Weights of a small mixture-of-experts language model, trained from scratch on English Wikipedia.
Size: width 256, vocabulary 32768, 43.1M parameters.
Experts: 128 experts in each of 7 layers, 32 SwiGLU neurons an expert, a softmax router, a shared expert of 64 neurons.
Training: a variant of Adam for the experts, 254M tokens.
Below are experts of layer 4 (counted from 0) of a mixture-of-experts language model. Rows are named router (the router's row for the expert) and show model dimensions 0-127. Each number is 128 + 24 x the weight over its row's rms, rounded and kept within 0 to 255.
After each expert's rows: "gets" lists some tokens that make up at least twice as much of what it gets as of all text. This comes from a sample of Wikipedia text that the model never trained on. Tokens count by the router's weight.

# expert 105
router [154 124 135 100 112 135 125 154  75 135 145 136 117  90 116 157 145  87 116 137 111 133 125 113 150 135 172 130 128 125 127 180 108  89 146  83 123 120 104 129 123 135  97 135 107 171 112 105 155  93 149 126 108 102 118 124 146 151 114 181 111 148 164 159 152 118 173 113 137 195 141 150  81 127 103 139  98 107 157 110 127 163 125 158 137 103 136 170  99 108 129 126 116 129  94 118 133 103 149 161 133 127 114 171 158 121 154 162 136 119 131 105 129 134 127 135  88 127 136 164 144 132 155 115 114 122  78 149]
gets: " ", "|", " |\n", ";", "0", ")"

# expert 112
router [141 129 132 109 123 124 135 114 107 131 132 147 140 116 124 177 173 106 131 121 142 165 140  83 145 119 125 120 142 106 169 163  84 134 100 143 135 150 140 146 150  89 104 129  86 167 107  75 108 126 131 115  91 109 114 104 150 128  95 152 139 157 162 174 143 114 159 142 220 187 153 145  84 141 114 100 122 113 136 106 117 135  86 128  84  73 116 146  97  93 123 154 106 131 127 110 136 130 107 107 142 158  98 134 119 133 126 153 164 117 154 129 150 194 151 137 112 108 164 186 133  99 148 132 121 143  91 136]
gets: " the", " of", " a", " The", "ing", "The"

# expert 126
router [148 149 166  99 113 139 125 118 101 139 131 119 133 106  96 171 140  97 113 101 135 154 129  91 146 129 161 145 102 118 161 133 103 111 114 136 166 140 126 144 107 133  89 131 111 179 141  96 148 124 172 118  72 112 117 112 157 156 110 140 124 151 123 163 157 128 152 150 188 166 159 140  83 143 105 115 119 105 186 111 132 157  95 145 125 103 134 161 102 107 147 156 103 131 105 107 113 130 111 103 166 116  77 149 144 130 151 154 134 115 158 128 140 215 143 134 117 126 117 142 115 109 139 138 129 117 102 126]
gets: " the", "'s", " his", " The", " their", "The"

# expert 71
router [166 128 140  90 119 156 147 126  99 131 145  95 111  80  91 187 164 102  91 128 133 151 124 107 126 150 121 135 145 117 125 132  94  91 126 121 154 108 139 143 138 126  83 145 115 206  98 120 154  92 157  91  86 101 141 124 102 154 118 118 157 136 167 204 168 158 123 109 149 144 134 129  73 138 119 138 123 120 150 169  85 157 108 125 101 139 156 139 104  98 125 137  74  93  80 114 130  89 127 134 114 122 111 135 143 122 123 135 137 149 164 150 130 131 122 110 132 125 135 146 148 135 131 163 109 134 109 162]
gets: " |", ",", " –", "\n", ":", " -"

# expert 81
router [145 133 119 123 119 124 142 137  77 127 130 128 110 100  90 160 136  95  89 107 104 157 138  80 141 136 121 121 139 112 134 170  85 111 125 110 149 125 123 164 123 148 118 167 123 171 137 100 179 129 158 133  98 114 129 122 130 156 115 161 133 149 151 174 164 151 133 152 158 157 141 131 107 143  79 136 123  92 170 118 132 155 113 118 114  96 163 142 132  74 149 125  96  97 119  81 126 133 163 133 191 136  75 139 146 146 166 128 152 156 140 129 122 158 154 136  97 114 141 176 110 106 114 158 114 162  90 149]
gets: " the", " for", " a", " with", " after", " his"

# expert 61
router [143 137 143  97 120 144 132 122  96 131 125 150  98  95 124 177 156  78  97 110 108 153 118  98 130 121 134 123 139 105 158 146 104 122 132 140 156 138  93 139 129 115  91 139  97 174 126  94 143 123 135  90 100 118 142 106 162 146 122 147 139 149 136 166 161 133 167 137 145 176 151 129  74 133  90 142  98 114 167 122 107 167  91 145 104 115 154 165 120 110 113 138  85 115 111 111 167 126 120 113 143 132  73 155 118 156 142 146 142 130 152 126  99 135 144 117 119 120 126 159 126  92 130 139 106 140  76 155]
gets: " ", "5", "4", "3", "ers", " David"

# expert 63
router [125 124 128 108 108 129 124 122  96 109 127  98 154  97 125 173 109  73 118  95 121 158 153 122 131 137 127 125 124  98 117 172 108 114 130 148 146 124 108 156 123 134  95 118  88 153 133 129 109 106 130 108  64 115 115 115 134 149 145 162 128 142 121 168 146 129 147 123 156 182 131 141  80 148 107 126 119 131 166 146 102 166 117 171 117 132 127 171 125  99 118 142  90  97  66 126 136 100 121 146 156 132 117 162 148 142 124 141 174 115 145 172 125 132 148 139  98 104 110 144 121  98 162 118 118 130 105 121]
gets: " |", " of", ":", " the", "9", "6"

# expert 1
router [144 146 135 101 126 176 134 114  81 117 139 140 117  90 135 150 162  91  89 120 108 173 126 108 166 138 129 139 117 143 157 162  78  94 125 147 130 156 125 127 105  89  82 116  98 168 135 103 131 127 141 101  79 119 104  96 156 145 119 129 113 151 126 165 138 140 148 123 145 164 153 141  96 143 113  95 115 148 174 137  98 170  89 136 108 145 139 177 132  88 118 145  78 111 123  98 136 108 116  98 144 127  41 141 114 117 108 132 144 146 158 135 119 124 143 117 134 106 137 167 113 106 147 110  96 113  90 140]
gets: ".", ")", ".S", "v", " as", "m"

# expert 20
router [148 139 133 108  94 156 129 113  83 117 144 109  98 109  99 180 137 112 102 101 114 148 138  95 139 159 121  94 134 108 148 150 104 103 125 141 156 109 123 133 128 126  81 116 101 157 128 103 151  98 150 105  92 126 122 120 142 136 140 158 121 149 150 160 158 162 142 141 157 154 165 130  63 146  99 126 120 100 167 103 136 159 106 143 117 110 168 150  87 133 123 163  93 122  96 128 120 121 113 134 164 128  90 170 132 131 143 159 116 147 135 159 135 169 142 139 117 118 142 144 124 103 136 131 115 117 101 157]
gets: " and", ".\n\n", " the", ".", "\n", " but"

# expert 104
router [141 149 120 100  97 140 134 133  93 120 115 118 117 117 112 179 164  96 137 103 163 148 153 124 163 173 161 109 121 103 142 151  96 133 135 139 162 119 146 161 117 138 110 116  82 172 102 106 125 110 170 140  94 118 132 112 128 137 144 127 113 141 182 176 160 149 160 130 123 145 186 143  89 170  82 105 120 104 173 127 115 144 109 126 105 140 137 146 132 116 133 160 108 107 114 102 118 128 120 103 131 133 110 136 151 120 140 145 151 126 142 130 152 180 127 112 120 120 141 141 137 115 142 163 136 128 144 147]
gets: ",", " and", " that", " which", ".", ".\n\n"

# expert 68
router [109 105 111  97 116 108 126 121  90 104 127 120 146  80 104 177 135 108 129 127 133 130 159 117 154 183 148 128 140  98 129 172 118 124 126 145 111 140 143 133 152 132  90 137  94 175 124  98 135 117 116  94  94 136 114 115 151 171  87 154 131 146 130 156 158 131 151 104 159 147 150 134 105 130  77 110 121 133 178 136 149 150  91 138  94  82 132 112 126 115 124 114  93  86 123 139 149  96 147 114 161 164 105 104 144 121 164 110 172 132 152 106 120 144 112 119 111 136 145 122 115 122 122 144 105 125 124 144]
gets: " in", " the", " of", " to", " at", " a"

# expert 98
router [148 120 134 109 127 144 143 105  93 111 152 126 127  87  97 172 160  96 106 123 151 149 142  97 155 150 120 117 123 118 153 159  88 120 123 127 172 159 128 164 126 120 119 133  80 170  95 123 142 125 132 108  98 129 142 104 141 159 130 142 116 181 172 157 155 158 144 140 124 141 171 119  99 135  81 116 105 114 157 164 129 153  97 154 120 118 127 169 136 110 129 121  93 129  95 115 106 137 110 130 149 141 115 140 107 104 139 156 149 141 133 132 136 149 146 120 107 123 139 142 138 117 112 142 139 143 103 165]
gets: ",", ".", ".\n\n", " and", " as", " \""

# expert 26
router [122 139  87 129 151 162 125 150  77 101 145 106 152  87 130 178 115  89 122 125 116 149 115 104 153 171 127 129 109 119 123 138 122 122 117 143 126 112 138 105 134 127  78 129 109 154 125 105 135 115 128 139  88 113 117 131 142 140 124 125 147 124 112 146 154 114 155 129 158 183 165 145  96 143 105 112  58 125 182 140 111 171  99 149 110 119 159 131 139  69 122 142 108 105 114 120 137 116 120 109 140 154 107 129 111 143 131 109 125 146 125 119 113 119 133 134 115  97 102  96 135  97 122 125 123 115 134 129]
gets: " by", " in", "-", " (", "0", ":"

# expert 87
router [153 126  89 109 110 143 137 148 105 120 128 127 129 118 102 161 122  95 137 118 123 152 109 109 175 149 130 116 121  96 132 123 112 129 115 133 160  97 118 170 148 146 105 159 105 172 131 119 146 121 139 126  85 123 114 110 150 140  86 127 173 130 139 182 145 143 138 125 169 166 166 104  86 144  72 137 138 112 150 114 152 129  98 138  96 123 167 135 140 102 149 159  66  86  82 146 120 101 139 140 156 170 107 127 134 132 152 125 159 111 162 124 112 133 163 120 117 122 152 149  90 130 138 118 136 134 114 148]
gets: " of", " |", " in", " States", " California", " York"

# expert 52
router [145 131 130  67 139 149 137 110 116 125 123 121 118 111 109 157 119  98 118 125 131 146 110 140 124 154 160 155 107 139 177 136 104 140 149 128 155 129 128 118 117 113 132 114 104 170 155  97 148 137 143 115 116 119 118  62 124 151 123 135 136 154 129 167 194 123 169 167 129 133 161 144  77 129 125 144  95 118 169 137 110 146  96 148 104 142 142 139 136 127 140 141 119 111 112  91 117 115 139 125 122 138  73 143 101 140 134 108 129 153 177 124  91 146 123 132 151 123 151 142  92 115 113 147  93 165 125 131]
gets: "|", " on", " of", " in", " from", " by"

# expert 8
router [145 115 134  96 104 138 125 119  99 124 121 151 104  91 115 172 153  80  91 116 113 149 119  99 118 131 142 132 136 116 163 141 104 116 135 147 154 138 109 142 129 125  93 128 105 173 128  95 138 116 143  97  99 126 143  95 163 140 124 144 138 151 137 164 167 133 163 134 143 176 152 131  72 134  87 135  94 114 167 121 106 164  90 144  98 116 149 156 129 102 119 144  99 129 115 118 161 131 117 111 144 134  64 162 124 158 136 136 137 137 153 132 109 146 151 128 123 122 119 161 122  95 132 131 103 126  72 169]
gets: "3", "2", "4", "23", " L", "199"

# expert 93
router [168 134 126  78 141 155 129 117  98 139 116 117 134 102 114 155 147 101  92  88 129 142 129  93 141 139 130 122 122  99 151 136  98 101 152 139 165 126 113 145 153 115 103 131  97 183 133 111 155 107 119  98  92 115 130  99 165 152 112 140 137 132 133 165 146 143 148 122 143 171 159 127  77 138  87 139 116 115 156 143 125 155 120 136 114 107 158 158  95  98 148 135  99  94  96 110 113  92 129 113 153 149  73 139 144 144 101 127 137 169 182 154 117 147 156 126 127 153 109 146 120  83 146 141 113 145 102 125]
gets: " ", " to", " would", " he", " —", " tick"

# expert 14
router [146 127 146  97 113 139 134 119 101 130 123 149 108  94 120 180 156  81  91 113 106 162 116  99 127 127 130 132 135 109 160 148 103 119 136 148 150 143  99 141 123 121  91 134 100 177 128  90 140 124 136  94  96 127 143 102 164 144 132 151 148 147 137 167 169 131 158 133 142 176 151 132  73 132  80 139  98 112 169 122 114 171  93 149 100 117 157 158 126 105 110 140  90 120 111 112 162 126 114 120 148 136  76 153 119 158 126 145 136 135 154 137 111 145 141 122 123 119 126 157 128  90 121 133 105 122  74 162]
gets: "2", " |\n", "\n", "5", "9", "7"

# expert 79
router [155 153 137 116 107 116 131 106 114 140 127 134 100 103  94 205 138 101 103  91 146 154 137  89 123 180 170 100 117 146 149 146 115 125 136 133 129 128 141 148 103 117 104  94 109 183 137 106 163 107 158 129  84 125 165 111 168 182 118 143 121 135 135 166 161 147 145 145 149 153 152 144  93 107  87 119 113 116 164 123 104 175  75 131 105 123 153 127 135  94 142 151 109 108  77 108 116 119 131 132 141 148  77 154 118 146 167 145 129 156 171 141  97 122 155 109 116 101 138 181 129 123 119 165 103 145 103 143]
gets: "-", " ", " a", " to", "|", " he"

# expert 115
router [148 115 141  89 107 136 129 123 104 120 128 168 109  92 111 176 158  82  99 118 110 156 125  97 130 128 145 130 134 111 160 139 101 117 132 146 156 136 106 136 123 132  91 132  98 176 126  92 147 113 139  99  97 130 154 101 161 147 129 148 134 155 134 166 168 138 159 132 146 173 149 119  73 130  83 131  94 118 171 135 113 161  91 151 103 121 147 163 122 105 115 138  91 125 117 119 161 139 122 113 154 135  68 158 117 154 140 138 136 132 151 132 109 138 146 124 118 130 124 157 130  99 127 133  99 125  82 168]
gets: "4", "3", " ", "2", "8", "202"

# expert 27
router [150 122 138  94 120 135 134 119  98 131 128 150 107  91 118 178 151  79  92 103 115 156 114 102 129 127 135 138 136 115 156 144 108 116 121 143 152 133  98 140 130 125  89 118 108 178 133  90 138 118 137  92  98 118 144 110 164 147 136 143 140 153 139 165 161 138 155 135 145 175 154 128  71 137  85 143 100 101 171 126 107 164  89 153  95 114 150 165 136 112 117 141  93 126 113 123 157 130 115 113 147 138  77 162 118 159 135 137 138 140 143 135 102 134 149 133 116 126 127 159 129  99 127 137 104 144  78 160]
gets: "8", "0", "2", "9", "201", "202"

# expert 124
router [127 138 105 121 120 114 126 111  68 127 109 104 142  66 111 180 131 105 111 133 140 153 125  94 133 170 129 117 118 123 159 132  79 116 125 117 156 115  95 125 126  92  83 131  96 164 137  98 140 117 146 106  87 122 144 104 169 150 135 149 152 129 137 153 162 138 128 143 113 152 157 163  83 144  91 135 122 134 156 104 141 181  89 131  94 128 115 160 102 131 112 153  78  86 109 143 105 125 119 138 192 146 121 116 141 141 127 142 126 132 127 125 116 103 151 144 134  87 143 126  94  78 136 124 116 153 129 136]
gets: " |", ";", " (", "\n", ");", " /"

# expert 48
router [108 152 134  98  98 136 137 136 113 115 131 102 137  93 108 157 164 116 137 121 161 117 126  92 168 145 172 142 114  79 159 153 125 147 135 154 112 150 107 153 148 122  96 113 102 178 124  65 133 115 144 101  82 118 142 101 176 142  99 131 136 119 132 154 153 102 155 133 160 202 168 140  69 143  89 137 135 116 193 119 150 122  82 141  74 115 135 127 100 102 138 120 144 104 121 154 167 103 134 125 159 146 121 118 117 126 140 127 161 129 161 134 164 128 104 139 113 136 114 153  96 111 113 121 133 171 131 168]
gets: " to", " (", "-", ":", " at", ";"

# expert 119
router [133 149 147 109  78 150 154 123  91 117 131 162  94  97  99 142 129  61 132 102 127 121 132 114 135 141 165 114 120  99 154 158  92 103 156 122 146 148 115 157 121 143 126 130 116 186 154  83 130 142 141 139  90 115 133  88 171 173 100 159 132 151 146 143 160 160 155 158 150 154 159 142 101 127  80 119  95 103 173 125 103 133  91 153 109 111 153 150 103 109 158 139 138 159 126 129 125 113 138 126 145 150 114 146 113 159 162 139 146 112 173  93 106 131 138 144 114 127 149 162 151 120 117 137 124 141 129 147]
gets: " |\n", " is", " In", "==", " are", " were"

# expert 7
router [139 133 106  98 122 147 118 123 105 100 118 117 164 105 141 167 126  86 125 119 153 154 137  86 123 135 118 123 128 124 142 174 130 111 118  94 119 146 157 137 120 121 117 139 105 163  96 105 146 121 145 151  97 130 110 124 126 145 106 167 137 153 110 149 140 136 143 141 203 166 175 155 112 116  79  98 125 110 152 145 142 180  98 152  91 104 147 145 158 125 160 151  88  99 119 135 137 102 120 131 143 189 110 142 154 120 147 131 162 127 147 125 124 188 120 110 104 109 130 135 112 133 122 146 116 133 122 158]
gets: " of", " in", " by", " with", " from", " the"

# expert 36
router [140 113 114 106 113 120 160 132  83 147 165  99 129  88 100 168 124  94  79 113 106 151 138  85 150 169 117 136 127 135 159 182 110  90 147 109 148 150 120 158 121 115 122 137 109 170 121 102 156 135 168 112  88 110 129 142 163 150 103 158 128 144 164 153 141 164 109 114 180 155 133 149 103 167 112 109 150 113 168 149  92 169  99 128 143  73 118 179 109 121 113 134 105 120 106 103 108 125 128 140 185 136 109 151 126 149 127 152 113 121 132 115 144 186 170 137  95 104 152 134 106 103 125 115 121 135 100 148]
gets: " a", " the", " to", " from", " was", " his"

# expert 88
router [153 139 141  71 118 160 116 140  83 123 150 140 149 108 126 155 131 106 119 113 151 195 112  76 119 125 123 146 116 121 116 127 102 146 128 112 118 121 139 149 108 129 103  97 113 164 117 134 111  92 149 159 113 117 143 117 133 113 129 154 141 124 131 170 156 127 162 141 140 159 133 169  94 121 125  89  94 111 140 161 114 167  85 145 124 116 158 159 122  70 148 148  93 122 101 100 109  94 108 136 152 135 107 167 115 143 117 130 122 120 172 149 112 125 141 135 115 116 104 184 149 126 140 120 116 111  53 131]
gets: ".", ")", "al", "|", " (", "z"

# expert 22
router [166 119 133  75 127 141 141  82 109 119 135 121 139 109 123 146 175 115 131 110 106 154 114  90 151 141 135 116 136  97 161 164  82  99 160 100 112 156 115 140  92 118  80 109 108 142 127  93 121 138 121 109 105 124 141 129 148 159 158 164 102 167 147 163 140 156 129 140 144 136 157 125  99 132 111 144 111  92 182 178  96 174  86 134  97 138 127 170 103 137 142 129  67 118  94 114 122 114 124 121 125 135  92 142 110 118 138 139 127 112 165 152 121 119 147 127 113 107 143 145 129  85 138 137 136 139 129 140]
gets: " |", "==", "==\n\n", "==\n", "1", "5"

# expert 47
router [154 144 116 121 131 145 127  89  83 119 157 142 129  79 133 163 135  82 117  94 162 173 127  95 140 128 154 107  98 116 163 131  78 123 114 145 162 111  93 118 136 103  79 132  95 168 133 116 120 126 141 122  87 115 138 122 159 122 149 136 143 146 146 177 134 137 137 156 139 155 149 119  96 132  86 144  85 131 166 149 116 186  99 170  92 143 126 161  87 123 126 138  91  94 114 122 133 160  98 133 150 146 134 138 124 143 149 135 131 125 131 124 124 109 113 126 124  88 143 133 117  76 103 113 114 145  81 147]
gets: " |", " |\n", "\n", ")\n", ".\n", "\n\n"

# expert 123
router [121 145 106  68  94 117 129 142 124 116 132 152 134 110 110 171 153  61 119 113 131 140 103 112 140 140 149 112 109 115 147 122 125 138 118 151 151 145 148 118 117 116  61 139 114 151 110  86 154  94 154 107  69  95 139 132 161 151 140 162 141 132 112 146 162 148 114 165 162 157 149 118  94 151  91 132  79 123 162 144 136 165 101 152 123 143 150 133 139 103 119 147  75 107 112 123 118 123 141 101 124 149 107 149  99 141 129 139 152 137 163 149  91 115 121 133 127 113 135 154  98 100 122 129 109 124 106 164]
gets: ":", " |", " (", " in", "\"", " :"

# expert 12
router [121 170 150  79 136 126 147 150  83 117 110 122 135 115 133 155 167  95 153 114 137 108 116 117 165 165 120 112  96 105 153 143  84 135 129 134 154 149 120 144 128 133 108 142  90 159 131  85 145 103 133 100 103 111 129 106 167 133 134 127 134 127 127 163 163 113 159 108 159 161 177 143  76 128 103 157 131 119 190 119 124 136 110 112  84 138 133 152 121 137 142 149 115  94 111 153 161 110 146 124 129 118 122 165 106 129 130 128 152 135 180 132  98 175 128 136 120 141 153 134 127  96 132 151 109 141 147 164]
gets: " It", " it", " on", " which", "==", " is"

# expert 111
router [142 141 142 113 115 125 125 138  68 144 133 106 145  86 127 180 152 113 132 127 140 133 109  97 139 138 111 110 102  72 164 117  76 113 145 148 148 121 122 104 128 118  72 104 110 214 106  87 126 109 158 100  85 112 111 128 137 148  83 148 146 132 176 150 171 121 161 128 149 166 162 152  98 150  93 130 122 113 186 130 108 174 101 103 107 118 129 135  97  99 126 133  74 146  99 134 123 148  88 122 124 123 118 160 126 142 118 108 112 160 146 156 142 125 133  99 125 111 135 133 111  91 145 148  99 132 139 171]
gets: " |", " ", "|", " (", "The", "-"

# expert 121
router [156 126 161  94  99 118 128 133  80 123 153 131 144 111 109 169 158  87 102 104 152 160 105  95  90 132 164 144 107  90 175 138 106 121 118 130 142 150 110 113  93 114  56 119 117 184 108 125 154  97 149 107 108 127 134 114 139 162 126 167 116 157 135 141 133 125 133 144 140 165 172 162  90 143 111 128  91 119 169 125 120 183  92 148 129 108 118 139 107 112 130 139  88 128 101 134 142 139 105 150 130 140 111 154 127 100 141 137 102 149 138 118 126 120 100 118 135  88 138 140 124 135 140 123 125 110  90 140]
gets: " ", " |", " |\n", "\n\n", "|", " in"

# expert 49
router [143 119 153 106 132 126  93  99  82 125 105 130 115 100 141 141 180 111 123 101 136 142 103 118 149 151 133  83 114 125 179 155 117 140 122 113 149 120 107 124 101 113  98 138 103 179 106 119 151 114 136 136 100 109 111 141 150 142 113 153 128 132 113 175 156 145 130 143 221 163 174 127 111 125  94 110 122 123 131 112 128 165 104 132 121  94 153 137 143  93 163 137  82 116 112 117 137 126 107 122 142 154  78 137 144 140 108 156 130 121 163 150  97 167 167 137 121 117 150 152 116  98 146 122 107 116 122 133]
gets: " of", " the", " The", " for", ":", " on"

# expert 6
router [181 154 119  92 144 142 106 112 101 131 150 144 155  71 134 175 166 110 111 135 152 145 104  92 114 141 116 149 101 106 167 125 117 126 135 149 114 131 116  82 117 119  76 130 116 175 145  91 137  96 163 118 115  83 158 100 164 165 130 143 123 143 163 158 151 139 157 148 130 146 171 163 102 148 108 127  74  96 147 152  85 149 109 130 118 140 103 175 106 138 135 129  93  94  91 147 119 136  92 151 133 124 132 147 115 130 148 130 119 134 156 117 116 110 106 116 124 100 141 132 137  96 142 118 120 140 123 148]
gets: " |", "\n", "-", ";", ")\n", " -"

# expert 107
router [141 131 137  96 105 141 137 117 104 128 130 155 112  92 117 178 154  83  90 109 108 155 116  95 132 134 142 125 134 112 163 139 104 115 131 139 159 135  97 135 125 119  94 129 103 176 124  91 138 124 138  89 100 126 154 104 165 139 120 143 141 151 146 168 165 137 158 136 146 173 146 133  74 139  81 129  93 110 170 123 108 174  92 145  99 116 154 160 120 106 114 140  92 126 108 113 160 131 111 108 145 131  76 164 123 157 131 147 138 137 152 131 101 140 148 132 118 123 119 155 128  96 125 140 108 134  75 157]
gets: "0", "2", " N", "1", "E", "30"

# expert 110
router [132 133 145 106  89 125 115 125 102 130 128 160 113  96 131 163 146  94 113 127 126 157 139  92 112 139 130 111 128 114 169 159 104  93  97 145 149 143 129 127 134 115 110 111 110 183 116  94 128 125 118 118 107 121 122  98 162 138 144 146 156 153 134 159 150 113 173 124 139 181 154 158  55 133 100 108 105 118 175 132 109 148  95 158  89 107 153 160 135  76 148 115 112 124 115 143 149 127 109 122 139 142  85 126 108 153 120 121 136 117 140 156 100 116 139 141  99 117 131 153 119  98 118 174 115 121  96 128]
gets: " ", "0", "2", "8", "4", " Binomial"

# expert 103
router [127 148 118  72 127 125 115 138 110 120 143 135 120 119  99 146 151  92 111 114 104 158  97 113 111 125 151 138 118 101 174 154 126 141 101 156 148 128 140 109 103 137  95 108 100 162 111  88 129 136 133  99  97 124 133  64 139 145 124 124 143 144 122 145 186 152 153 136 150 173 137 121  95 138  94 127  96 117 162 144 122 152  81 118  87 135 139 156  93  98 134 145 101 124 111 128 119 117 119 100 162 152  77 144 116 151 138 112 112 139 127 136 131 133 121 136 125 122 146 144 111  76 111 140 101 106  98 138]
gets: " the", " \"", " The", " this", "'s", " that"

# expert 51
router [170  92 128  92 127 140 120 103 117 120 148 116 170  68 109 161 119  79  92 110 140 180 134 114  94 134 134 117 126 141 156 158 105 107 137 121 139 150 108 137 110 132 100 107 117 152 122 131 143 101 162 106  96 133 135  92 152 159 147 154 105 157 137 173 173 144 145 140 130 137 112 143  83 161 133 111  88 127 156 143 107 166 104 155 148 149 129 174 138 119 136 156 113  97  70 105 117 114 127 140 160 144 106 156 118 129 121 148 107 120 133 170 133 119 138 117 124 115 115 168 138 114 154 104 113 141  77 114]
gets: " the", " |", "|", ":", " as", "-"

# expert 18
router [166 108 126  52 101 147 127 116  97 123 117 133 123 105 122 183 160  61 127 112 132 154 121  77 139 139 124 136 134 108 158 149 115  92 156 132 139 136 123 110 145 111  99 142 126 178 137 123 159 127 157 117 106 115 126 115 164 164 116 163 110 149 144 145 148 146 164 152 148 138 135 104  81 129  94 137 119 118 163 135 119 140  94 145 144 121 133 160 122 106 144 147  83  99  81  96 113 111 108 116 155 125  99 144 103 137 114 139 116 141 138 158 113 131 156 126 114 116 134 152 119  91 130 134  99 103  92 124]
gets: "=", " |\n", " was", "|", "198", " first"

# expert 16
router [144 118 113 127 108 149 138 112  80 119 136 114 118  98 111 208 141  87 112 119  99 138 119  84 178 167 151 138 143 120 149 145  95  89 138 124 123 106 132 131 147  94  76 111 114 171 132  91 154 127 160  78  85 105 108 140 154 144 101 129 154 115 149 192 165 145 151 136 130 162 143 116  71 146 115 164 136 114 156 122 119 127 106 143  77 126 161 126 142 132 142 165  69  91  99 101 116  98 112 101 144 166 123 126 118 139 122 118 125 161 147 126 128 130 167 117 115 124 125 131 111 109 133 138 130 141 142 149]
gets: ",", "-", ":", " in", "born", " He"

# expert 62
router [183 132 121  93 101 153 132 158  80 130 153 148 112  65 105 175 173  67 105 113 150 138 132 132 116 134 138 138 104  98 154 149 107 102 149 144 139 140 100 139 131 147  73 132  96 175 110 114 138  99 148 103 106 124 124 131 147 160 133 155 113 156 158 175 138 132 140 118 142 155 140 153  87 125 118 130 105 127 154 147  93 188 107 154 124 110 132 190 125 105 116 126  89 106 104  90 116 104 139 159 125 133  91 156 122 137 102 154 127 120 161 129 111 128 112 122 149 114 124 155 154 113 135 135 128 129  73 132]
gets: "|", " |", "\n", ".\n\n", "-", " |\n"

# expert 109
router [145 116 130  93 106 137 134 118 109 125 127 157 102  95 125 179 151  83  97 105 114 157 109 102 135 131 129 124 132 112 159 140  95 114 128 140 158 135  89 148 124 115  95 135 108 170 129  89 143 124 138  94 101 131 153  96 160 148 125 137 147 154 134 162 163 135 157 134 145 175 146 134  74 142  85 141 101 108 166 124  99 171  92 142 103 112 157 166 127 106 118 134  92 129 112 115 149 133 119 109 150 139  67 162 117 163 132 143 140 138 153 124 103 140 148 118 127 125 126 154 132 101 122 136 105 127  79 164]
gets: "6", "1", "2", "12", "24", "198"

# expert 43
router [145 155 133  93 103 132 135 142 100 129 140 168 118  95 129 167 172  77 117 110 117 139 104 109 117 125 141 129  95  95 160 137 121 101 123 130 148 138 114 116 112 131  83 141 116 185 128 102 159 125 132  91 115 112 142 121 177 169 123 158 152 157 156 164 150 142 142 153 137 185 154 136  86 126  95 120  91  94 166 133 108 155  65 139 115 138 141 173 114  90 138 146  99 113 120  91 131 143 143 115 129 150  93 129 113 167 120 150 130 128 146 105  98 122 121 137 130 122 128 161 133 103 114 130 113 121  92 127]
gets: " ", " |\n", "\n", "-", " |\n\n", "\n\n"

# expert 32
router [149 169 132  69 108 157 138 111 116 110 108 128 123 101 118 142 160  99 134 110 142 137 104 124 178 126 159 119 131 105 137 147  84 126 151 129 130 151 121 156 108 101  96  99 105 178 128 103 133 146 140 151  68 127 141  89 156 143 119 123 125 125 159 149 143 127 176 159 146 165 166 127 113 125  77 119 104 115 186 108 121 170 122 146 125 135 141 154 112 103 163 160 108 119 104 134 119 116  98 126 150 133 106 150 123 140 125 111 166  95 179 143 127 129 139 130 136  97 145 161 126 114 138 149 112 143 124 125]
gets: " ", ":", " to", " is", " |\n", ";"

# expert 58
router [130 128 119  95  86 130 106 110  94 138 132 144  96  97 143 158 152  92  94 117 123 139 125  97 121 122 165 134 119 114 189 147 113 115 117 156 146 152 118 114 126 109 122 143  93 159 130  98 143 112 159 128  84 118 154  74 159 125 122 134 154 176 153 145 159 149 170 180 147 153 159 123  86 117  89  88 103  97 152 124 100 137  99 148  97 115 140 150 122  98 121 137 129 145 114 111 109 145 119 140 168 131  72 149  86 146 126 135 139 121 150 128  99 147 139 115 101 134 134 145 114 108 122 142 120 124  81 146]
gets: "201", ".", "200", "202", " and", "199"

# expert 84
router [145 133 138  88 118 146 120 121  84 115 154 128 139  93 106 158 149  67 124 102 137 160 140 111 147 148 157 112 121 120 156 142  95 121 119 131 156 110 145 138 108 111 124 113  77 171 113  94 135  95 161 129 116 112 135 102 146 138 143 162 123 139 130 192 143 169 145 155 139 163 159 113  88 174 104 109  79 123 174 128 114 180  94 132 122 129 171 157 131 110 128 169 111 117 114 129 122  95  76 115 132 130  87 178 132 125 130 128 152 120 149 122  93 127 127 132 118  88 142 172 125 107 145 126 112 141  86 141]
gets: ".", ":", " is", " was", " are", ")."